Weights of a small mixture-of-experts language model, trained from scratch on English Wikipedia.
Experts: 48 experts in each of 13 layers, 240 ReGLU neurons an expert, 1 pick a token, a sigmoid router.
Below are experts of layer 3 (counted from 0) of a mixture-of-experts language model. Rows are named router (the router's row for the expert) and show model dimensions 0-159. Each number is 500 + 50 x the weight over its row's rms, rounded and kept within 0 to 999. Numbers have three digits each.
After each expert's rows: a language model's description of what the expert responds to. This comes from a sample of Wikipedia text that the model never trained on.

# expert 1
router:504568582508547511557410373512473464557522491476564437474488444578474362509475545481480510447529501538519553531484425552557583528478445509517599533459492584490492501573483508447549573456613441426487557484499516503439484496527520601551439476495479502533453554534566490445449525546493492486472556547521409485457490468541485522473411513449606485537505463572545486585448522496477564553537592556607533503535534515492532476420488403510478470437603483558490502485550437575590560455470586
What it handles: Common nouns after articles. Common nouns for people, places and groups after the or a, such as students, car, country, city, plus some he, she, and.

# expert 31
router:585498487514525535514490500507397469482488511483605484537512406477549444506438480448497395507546544591569522402490456459490546541440485504564594511448514531549553524492503549408523511431608449491496550497550537573478565500493501603575438406469529544514510574537455460515483558580541517480513484570444385432430502546489535485438467527416541534530544430541504579555497491517500476500465613506621570479571516588547473559448488478568489465482523578556519550496513466552523537378477513
What it handles: Line-start list markers. Hyphen bullets, pipes and == heading marks at the start of a line in lists, infoboxes and section headings, such as - Release, ===Singapore.

# expert 6
router:581540474474555543537459473427447496498533519433515403506534476513553469483498506437394506431537471565558519515467453414434528552510426519493531458475535511481565530452458533449537590454493495480539582484500481491375418563512511616431438457445450596503351524519544502529523540476477556475474544505507427473482503490527515424491417453437580488566575417622504451548438440486525519540522569513532487555527501475422393488414484491513512473482577520577564554563514467570499560437549511
What it handles: Sentence-opening words. First word of a sentence or paragraph, mostly prepositions and connectives: In, On, However, According, During, A.

# expert 15
router:450524477415542536495451509494510456601377442472520391529615455477476397531508520416441462528489500511494554482449509469517492523527481512508533503400480474453548571521555616461581623462512368467427502494537510451507523419529465478539515498386495568453448534489431492514441446458533511443544497527518479505515514476499483546368468459495592473520447538507544490558511560557463500616599493564553510508548591549519568514464511486468510441539565501554514487492544486547520528393572559
What it handles: Decimal digits, coordinates. Digits after a decimal point and percent signs, mostly in coordinates, vote shares and statistics tables, such as 50.18, 2.07, 3.24%.

# expert 13
router:458517467486511484486523391526485495553501530466548431493502480569578477522480448450414465509552356555549489532514435548483532519531462473485586536435416515601513559464414592404496553522619414501534482492577479544433550444518488512489434505439450516492526512522502399454467550475496556452477490537547493499429505489465433502524490594482476363530513386562500546531493446485527473591538507533591518559481524499518443450461409440499505367447628508467512536539499526504475524499426473
What it handles: Place and time prepositions. Prepositions in, on, at, from, during, through after verbs like located, born, released, runs, as in runs from Bucharest.

# expert 28
router:468516468481612496540386495497494461461502534414526507482545417523560463585490481441512435450459455499506616513493482494489539497475473459484518506395470442460561451501418501491571559497504525581490543580439509547429498456501495495528498500476447551499495537496533495462526559519499447500574608563523366493446516500484535447500393513448481399609508471531497501456474489424533518684531641502528475480513477516496445505527452420543569427499618474517532487536500482565538550515496615
What it handles: Surname word pieces. Final pieces or whole tokens of personal and place surnames in running text, such as Star-mer, Geoghe-gan, Brit-ton, Brown, Bell.

# expert 17
router:506517460458622462526447486454444481502576549387442461547504488471478519476439536538405509484550470517551510457535498504448530540632464519479410500410495525532454468457477437479515538515588495549486573511466425574529510482512494542574481465522439461501508486605529465405536492503454517552447593540487421490434510449498521495392469604458510479550447461552534508532480483513581460560494674456589494443530490512522426507427454493516467515539569588519465497540553471572578627505541532
What it handles: Space before numbers. Bare space tokens in tables, score lists and dates, usually right before digits, as in March 31, | 4–1, Lazio: 2–0.

# expert 43
router:515591574492535523548431408519496435558481501458548430476483468579515426510447520483482499442516493497517531496506438549578573526483445514536567485451528576505493491539458521460570527420632428462490548503540495525439475505508557630523451483481498493542439559556591472455468519535511480430472546565544392512469488489526480467451431536394559482532497477550533508578518498514510567541554582552638536482497570510513508460380516402520471471448598520590541489496573436576571584495462550
What it handles: Prepositions and field breaks. Prepositions like with, by, using, without, plus line breaks, pipes and semicolons that end fields in infoboxes and tables.

# expert 32
router:528531486568542433534395470475497429516479376495549466523566441556552440472437538449452490528569537502554535496522527521483505465534463458458448598413474488459456534467561439467526568513501393524478524547512436593396493469504531586549412477498519492461528593537488483424510506477487423563546569479582413535438532522509561414499350595503557450557512516507479484523512529436487504546497532402592572543518560529436508526446473535498514401495585511426433436518439521545487515469533504
What it handles: Sports and media nouns. Head nouns for teams, competitions and works, such as club, team, season, game, film, album, series, often in football career prose.

# expert 45
router:495521463475550522526475485523552480508562454461474470474499486570507449491403515410478454526570521441529519574474525562567505531512499525449479486477514503491473491538456476460588558446542515432520565557529457537541488483465512527543432569471544419480495620569468413471477536572443535438539564542624473487551570448458564517492498587442597426491504478595513594483527441489558502543624550424566559485616505551488539506469570435481534424505564535481479583504460468516516660413474499
What it handles: Preposition of. The preposition of after nouns like part, member, one, University, plus for, among, about, von, as in Mayor of Carson City.

# expert 37
router:594569502488615495535371518550483548525495512473565527500550462519530501511455440457521442458471508517508498463380550476485561484543548517474485505442536417499490476463499517455515462467564436494488545559418511572483462422504494536572491423439423448531510536529530484464481421539560565473426629478532442488486600440519527509509466615534613410526506466543425501550511516411556524543500470454478514507540644540482453500427399439504455522470521490559479453528543490511598564404446448
What it handles: Military and war terms. Military and war nouns in history text, especially War in World War II, plus Army, Navy, Corps, Soviet, Empire.

# expert 34
router:425481519549486560490491483469533577457601498480543446534531447478574486545492464423427493445530535504562479458476449498444491581457380471452523500485444493561560504452458464397516501444557479471469570497529505562552551461437565529482454545474505570521436555497554527552475565554576634524472516474503490460408572555534508536429402521424536512533500465486513508483430487494489457519486591479573433541544523517437529530309489502576498456430608546550568461585446480513506548502435458
What it handles: After opening paren/quote. Pieces right after an opening parenthesis or quote mark, or word starts like un-: (usually, "is, (tracks, (former.

# expert 7
router:526568562524548494526414412497479471565533446451549420470459472562520398471450508483480490452537490499488551494488451559590581515509441493523572473464524564506535511520496514438534545406629436430461561461510531482454465504495558640496445502464501498536443533556555467470457517533501479467458527557552382501499506454503447470465424531427562468515503439546551525552509494509504563541543595569618536501501536514497540470383484377512491470474590494603522502488566409581566561457510579
What it handles: Table row ends, kin. Row-ending pipes and line breaks in wiki tables, plus family nouns like son, daughter, brother, and linking words such as and, after.

# expert 11
router:567486550562533480601489483497498524630504486505537495455537371459509523439500447505507531451420493480557530483425461578522545475630450439510531543428519489575529477518523496467515496573489485463489543545416445570515516516547442469576486505530518553415411593555489477550422498436552547461557515487591481499525520530510500377431463462412463487536489362531533485472486463481531472532509541394531620499540496519499384496490483479561562454601533555501467561495526473553550589495483569
What it handles: Latinate word-initial prefixes. First word pieces of longer Latinate words after an article, such as ins(urgent), res, pre, pro, dis, sp(ective).

# expert 3
router:517493508536583495520453492593538531575444472432526448525490531519509478487501458460502455424515435528511537502502513494479568624501454498460547485425492485463582559450547563458511489463523433523441525547508515480417538463556473599532502549424508649478384479574561487458497536484484606554505481556581425484418527541558518484504490621553526483528409472536518593588488408414421453536443514460571533543454541515495460507421409505509477473538565510521570558534554559486404547481433494
What it handles: Adjectives after determiners. Common adjectives and nouns right after the, a or his, often before of or a noun, such as long, high, early, senior.

# expert 9
router:508528402490464450462481399471501541521462454449514445524508447572583552503413517472425495482515469521482568591430418450468438425489495466505608563469403514579497536501489522496493479496545507556489541552498504604500516453492568563515423529344549470462463491523535412506507536487493492486526553429467416486482514556524420439460493563432502476525416487493457544556543453459526566503640530470523588456498535569486448383430511489521504444517526561523483551491524438584518543358482514
What it handles: St/Saint name pieces. St, Saint, San, Los, Port and word-piece st/est in place and proper names, as in St Mary's, Los Angeles, Portstewart.

# expert 46
router:529565572522554507537434383498463471547517450454557428484458480566516423488456517495480513432538494502498563500484437532592564542488431507554579481447535573520491521525477533470540542435641429431488553481520521504445472505523527626528459506471493499541431561554565469481479519538523465466475549569543399486483501466536469489462417508416577469529496465573523505586485496524490589541525593545630527475506534514511527466408513379517491459448600500574551506488554421590579589495501561
What it handles: Space before years. Spaces between a month or comma and a year, table pipes, and function words like that, an, and, including.

# expert 14
router:549490598547486486543405482482503412492550475376524395478465387508451474483463480509474554436540496436569600475532445508546496505465409500492552543460576489513545496591499540469523562513651415450492585482447484576408494482466578577522496494535562494492506554588541481437485543478565544464476506602529439491450565523548440449486402481486509472490479473529464522496492536553450505550547619464540503518441523523517483485461529440552490452399547462517539561516476501521582616455562498
What it handles: LaTeX and formula symbols. Backslashes, braces, underscores, frac and parentheses inside LaTeX math and chemical formulas, e.g. \frac{, _{, C(OH).

# expert 29
router:519478458496582516533465469464511531533494558519484550587530499563508404567528549460497469472558385456596511478518519493518507552501454570386475501467494474459535510536522524477484501442509470592518564544582479596384468473416444510483477423441494570428411513514563445474557493440431473461518544517546486499378538500517591513430487557445555490481484459466503496517437504490505452521543570541553614530554574602525452550470448438490485469459562632458577429566421422514518516516468435
What it handles: Mid-word English suffixes. Endings and middle pieces of ordinary English words split into fragments, such as sp-inal, lin-en, se-al, sc-ope, rog-ue.

# expert 20
router:468538512433514506556489438503516431572504427408457506530504461537552455428452446418433518497557450538515531481508477480542520521539414414510452564456442490465498523489498469438603533380519476489445570474490547547453457471499414522499472448487465591479539566500552534488532482471529518464432521464559401541451471443468440440487412506404540437540431479590535461507396509454508522530607540501505560365487536504464509378517588454511544462506626606496530421496522450518528528494510432
What it handles: Copula and auxiliaries. Main verbs was, is, were, had after a sentence subject, plus the following a, also, no longer, as in X is a.

# expert 35
router:548602578425495498498436436520414467503491492433511445493572468513516467575488541468423525416515487552568516444497527551583579524549499519458521590412565589478499492539529434449630620426555438486502482563522487534505551502482475470576430514458484476384509516480472548508544517563497476485485631455614419463494545456492482444496419476535526524556534461577486476596555446470479428628554494418471572528476471509480478440503487483466535468440495468474574489546418478507506522457480475
What it handles: Capital-letter abbreviations. Capital-letter pieces inside acronyms and country or position codes, such as EBRD, ASCII, USA, ITA, MF, FW.

# expert 27
router:514581551514559518534443437516481463567512462470603420513463484556499400504442506480486550445504483493524580476482392551555561513494458499536565501453520599522521503537498514452554535462636446414485546493535513482405453487501523599518443506508468479551430580559559472458464576541482463475467544555520411497479503452513485483455431508432569445551512465560553500560517488538553577540560581542606537488515571508530552459413499414511500474452598509578565484490575421572572578479498591
What it handles: Clause connectors, list punctuation. Connectives and punctuation that link clauses or list items, such as and, as, but, both, semicolons and parentheses, sometimes a following the.

# expert 23
router:526616489556575515560467391496503446571492525492506524532452429456500423548450496505441468471403484516491524537432495518544555472434459476439382587412468506544522427478486523511531511460552467533390505486466528524509491478519512595474475520479506578362467508612487475497464435425563577472434472448549510493464450487404522473403448566414472428565529449462468532588493400418532511523485468425427522483464594555402485541398488493483480464498490481458461499495487466512482574532539511
What it handles: P-words, mid-word pieces. Word pieces inside words built on p, pr, comp or rep, such as p-rop-aganda, P-rop-osals, p-ap-acy, plus other mid-word fragments.

# expert 47
router:636547481486568439556453528504470482516501473509502501517588545455539451460570539519493508542536387512496535477495423522528564545435428493435487559447498474477461577468509522459528483435469442479419584465389487550510502499541463497599394510404540556551439578521475565555480455537509549422556487532567493465461561468477491548426455544477512504517534358513516462547450430473456547552546495499585564527484522548459478452400544397531543462429618527477432460532556447522511564479440549
What it handles: Year century prefixes. The century piece of a four-digit year, such as 19 in 1960, 20 in 2014, 18 in 1876, often after in or an open parenthesis.

# expert 12
router:526580518550509417497449439496517518546519388504624381420478496513420515448539517488467514496511422494540511513441445511428484492574417441405507571429561498462455481501500466480526523485507426541475476517406526539439487518509488526513462513421469458401395489557528456449558599479552510405539620538526449544523547458504557409475418549446520448539468507491541482496488459536481408516463604540521606447531532512472529504457498498497483470460569487442464430558557452628498521414496490
What it handles: Abstract noun stems. Abstract nouns and verb stems in running prose, often the first piece of a word, such as accept(ance), process, research, develop(s), provision(al).

# expert 5
router:540515474563504460562506492530471533575491526476546464470500547564548455499508477459493499497542523463538517565473458539467628554552496481440539468469514562456522572538476507526642490462605386497378534476440435537402463470460459541584483514470582479512414502563543506509471525449526532417520574512502385482477540497495489563481404589466475470582457454572526545485485522489546526553587572490603527471509579509501481429408456492548501347514552469495560467497516420583474544447507521
What it handles: Determiners the/its/their. Articles and possessive determiners, mostly the, also The, its, their, his, after prepositions like of, in, to, at.

# expert 39
router:468530463507530495575445363549453511569495495486544426572539486477480447445508483390445505421512505473433509539549546467495488573501433455476476614464345517487491554500412483481503511477555523595397466421497559545491451483460491485514496441448525545465472510592604488469497488516550524446572502490469390518516465528448533484443416574515488449495502547572432577569499446598468524514592570441525465457536492551448463536470496484492505364524499498531466553628524478495558491546474470
What it handles: Ch and consonant onsets. Word-initial pieces starting with Ch, C, Sh, Ph or similar consonants, such as Choreography, choir, Chiba, cave, Ph.D.

# expert 22
router:566522474459564522600449525540481386464511527452509487472511461484463494476466426477476502492560494516588531442504503483521556475537381439521465546484515543454580451536478464454539513488626421558465547513477480580495448464422540508533460536416518519402536519511442474507556491475551429535455597546519460411423471526477471487356495552483486446562536512572517374532462479426466522637514523474505462477601531457471458430532555429508538499531549485423495571607514440555538564513489553
What it handles: Foreign name pieces. Word pieces inside foreign personal names, often Japanese, Polish or Nordic, after initials K, Y, Z, J: Yasuda, Yzerman, Łuba.

# expert 0
router:533462499461518488500476536609490454496492509449637471535466459560517498477449493436498431440548453511484514549478548474474467514394424502413569508455491473528441533519425483475504524495525340499401590442488536481581483440432515599516459464516560553485439454486510490477505533491566519484520483439472412507472449390496411476461523572455550499580475440525460502450431426587548559518506541496568558404511507502513478551465419426513484480486672564540562490533467549537575503470544489
What it handles: Infinitive to and modals. The word to before verbs and modal verbs like would, can, may, should; also word-initial to as in topple, tolerate.

# expert 30
router:456496393475539329481441521502518511464497531431515507512552477513489484577457527463444437442577412551510502463428499449500492456472486455324492480439460515457517533525457539490545467442583446514433571470394402493395519446479534453508443475523454449409432481518452439488457543484497442512505589531585433552525470446374444486397490545487469465445497453490472568459431453517490491562502486431499503496497508538515476519426521460539444438429550528439467489516506481488446506427546587
What it handles: Mid-name consonant clusters. Middle syllable pieces of Romance or other surnames and place names: qu in Torquay, Rehnquist, af in Villafuerte, anc.

# expert 8
router:489510552471527496541476500506500483630480470535525435473516453577512462616521531423505516469560476565589652463490399541621505472442481549445557514413530484434503470539458533505525603428549419483493534467501527470514483497489523526549532551406498549442488547552530512536488484385566555395532470494525474416501524526501439478493495528525516475455418506523521464471469453459465495644485492469475541462554517553557555485410519494568519393541560499527440489462537407519524521428427389
What it handles: Infobox numeric punctuation. Symbols inside numbers, coordinates and tables, such as degree and minute marks, colons after Density, pipes, plus/minus signs, UTC.

# expert 4
router:490624510509496435510319490553477533489437490391499439464555440461526452470468527458470531498479509485507500556516482442516535462517472513502459582422482406447493528447471492469558541544565469489478548591540535547506528403574468565575459530431414489448502661597454461434540526442475457467482559534519435535525576504445501460533488547488518513548454427552482547467464493441519561611591568542528588515562574446483519475526441526542529459469531486479434485532538435580546536496532471
What it handles: Institution name heads. Final head nouns of proper names for places and organizations, such as University, School, County, District, Province, Road, Studios.

# expert 10
router:535558594565569502536421410501475468539529477481585407508484432567515414487455547481493509463542529535500566541478416507530582522479463510541565487456518570531497503542474534447578586473597426419438564479489489510408462519509574600543434534475527513524418532578527496483506505546510546477497524589532393489490521421556475441470414530432574502501465485552504477521520466516493560551510575548619559437490576524536537498431487385551473463451577493558532485501526435558557563525563586
What it handles: Table cells, plural nouns. Blank table cells, pipes and closing quotes in tables and lists, plus noun endings and topic words: images, studies, this, List.

# expert 44
router:568592449447559536577535435523489438504531483466558441513496394558542430610508468473469512378520465511530517455454465403557481510477436394503543593460467529525513540465497557471536556512572520497449554630488526512452486552530523567528489543504509463484394542545539510477484446459510471503489541595557460559479601518475525464470458568505540442486411496539555497459501455462508506570528552542543525479580560498556518564429472468494561442431582616477466535565567436617539555443494512
What it handles: Commas. Commas and comma-bearing punctuation like ), or ", separating list items, places such as Pittsburgh, PA, appositives, and clauses.

# expert 40
router:503489391440568454529432490564536424570486468472533495522605383508451495486519442474478438473525525463517552537466485431408546592540493515492468519448515485469585536563517522397492574519491431484434527600447492591516448509505510417505419504519503475437510579513555556550459584501561530536508482501478416573502508491486485369466442587516518465560434472591466503512501413476514510565490558509615530517485451516499459464531563499556508477528494495529456410663471427501542573467462472
What it handles: Song and title words. Capitalized words inside quoted song, album or show titles, such as You, Love, Me, It, Be, as in Where You Are.

# expert 19
router:471505488491512493617372485555495477547503528514547492447484418479493380481495468485370521460579473435560540435430490522486535516538530543469510534452484482434508544464492482442555480521481454576448511532527490510389413466484512510463455510494519528451434530533548503510478507517515546437496510489489341446457499529546422554439493529443533484580454429560531533544493414483553454549558514414549494482569511558516504504437535524514502522539688589481509473517449383583524632491499497
What it handles: Counts and scores. Number tokens and spelled-out numerals for counts, scores and stats, such as 4.3 rebounds, 6–4, 243 rooms, five, seven.

# expert 26
router:478562473576560399521487499487412482546504533522493456502523467546590508460494482536424530458542443471549562481517452417512506526534460445420459515334485466514484534519442539474519550493588468456499559518479474529520421425499448496478435445473496515500421557633513502431580604500556464517482557495528439485411509450495534443514390597476572473527489404555488438507486508471497530659494524464531494428521530447400514541423491499534515391554514515548494500530551413547582501539515491
What it handles: Table pipe separators. Column-separating pipes in wiki tables of sports results, elections and catalogs, mostly mid-row after a cell value.

# expert 2
router:524615511445499543557399396564524567523489497513540403443490507525537459475497501565482492416514522542599535516521549453547559491516513512498443531432559476474503412487507443528481579473593486557501489504494513528502471499493486557563429449486488545448434531494603478442562470494481489366565513527522446536518456478484516569480465542485523473470496325552499452587516526398550549544518576548609556547597509509582422453501519482501576396552533567514529491568462552580509498433500487
What it handles: H/R word starts. Capital or lowercase H, R, B, M, G, L pieces starting proper names or nouns, often aviation topics: Herald, horns, runway.

# expert 21
router:589534397557524529585423456550526456464479471433525524570482530474598468525412505473488505465602497556489567496457445550486568514469483418461560499455615580444566511498439475466600556514547437561410549439521586450469509450571437462459461553475440527515530491570447439473518500438437528514460463571568450433469626452528547493465466488482479523493435475444552518444447503496515548571500588490525509508548580573441462430494495470520487503521510520552538487591476464600603540527445494
What it handles: South Asian name pieces. Word pieces inside Indian and other South Asian names and places, such as Raj, Singh, Kumar, -pur, Malayalam, Karachi, Bhagwan.

# expert 18
router:553498436523481484537394492535464492533444413477549454515545461580502427460554434484443399503492534495515504461391484495507543579460431496485428572458459473478500563534468512458524567456508424566506522512390557478426534518565502550593427442453528601475509498523520486490453486485544456446507509537618468507414591570490484483475439467419565414486480417520468498502495453459544496546526535475563519471510619566453519376515439431480521501472567440530519498513533475611514627462552550
What it handles: Year final digits. Last two digits of years after 19 or 20, especially in dates: 1964, 2017, 1998; also century, ago.

# expert 25
router:564474479572620476521518436492406523519523483492492424558525504512498449548453514478389506529542453475527610515511470519510561553574380517534468515438481459459531541469493510485559616397524468446439517496474465560394545504518519504511363494456455585482513451521469460515485454522474459465441490531499324481498511539414496473492524466444556457501489430515554478434505483513547525527552500472562592442498564475498479478485451441543437456440686471510450415534476444538484505511550513
What it handles: Past participle verbs. Past participles and past-tense verbs after was, is, were, been, such as released, named, appointed, announced, held.

# expert 38
router:523608512473578432575468386445452491531461466505524447473641458528478533546456444474456537496523535553506601499463422475491470470443486500554562515456533531453581521458550504445500517481632423459496525564505490456544535422484578544500522526496491473580424539572529520502489500531524534458553517567591462465504528485504524544454407546405570473534509487565545506604521417522456558544578538577489517503570634507458508487419520478504495441463550517493518451629474482582561542448548536
What it handles: Periods. Full stops ending sentences, also decimal points inside coordinates and percentages: 111.13917, +26.18%, L. guttatus.

# expert 16
router:549528416533522454524469507472416556561486533497500399569664455484461422454468521466510510523476530554506509480475507466512526522519520531499514614475544491396526487453477487469650523453481411513418554460484453517504474443502428580586425515399396500360494545551474510501500477423479538496578464424504424461539479509548526563462473538483516392538461496473489486530491506559467409652503499522567581524543496480482447502440517511528541509486525589548471490479525434512536463500547420
What it handles: Infobox field labels. Field names starting infobox lines or table headers, such as Coordinates, Website, Occupation, Succeeded by, Total, Rank, Competition.

# expert 36
router:496505532465553523529467530533437450533489458537502444538484402457458516493526479447451458418554521521498511523514451494466615426496485493468467585375567509517518455488479415426585563410584420465493610534463527514517574426506531522582412510519519483470479533576517459411450474494469461510471501566621444499475508510505461470393454494443509413508538462564452498533495501499486416517519561495598545529503501485454489574444436395593529433495589610474459434554523477504531595492445548
What it handles: Line breaks and headings. Newline tokens ending list items, sentences and headings, such as period plus blank line, title closing =, table row ends, opening quotes.

# expert 42
router:497470473408533461527484535493499548502419474479486378498554454521433452512543527412531439446588517448513495498514381454539576467490501492507492518491414446530502529406504470382535544487575510497530520563416460588579517488404415558655487505558479545539445577534517499501530500532584502489574605535523481552442505513544509528478423453480492522519483472515527582499529415493524559555578511567560460485588567486461458544481449512599445441506525552475529477549461390502496549520460593
What it handles: French/Romance name parts. Apostrophes, accented letters and particles in French, Spanish and Romanian names: d'Ivoire, Musée d’Art, de, la, è.

# expert 24
router:474509563493601477489385495601498568503533404460522501530545450464500495538429493508465499481546434559542469523555404495516533529521448483501469540457532494439492517506481549449519603540544430450555484530448450577488485369461501532498480429442438522524428544499555489416405474365445505434459480567534494441528557511510423483459422464442470495532417524521398477506420472546527507593526602505530476458566515594529562468496486506557450482473546559554464424499463457623569479491527576
What it handles: Taxonomic name endings. Latin suffix pieces of genus, species and family names in taxoboxes, such as -idae, -us, -um, -ia, plus words like species, genus.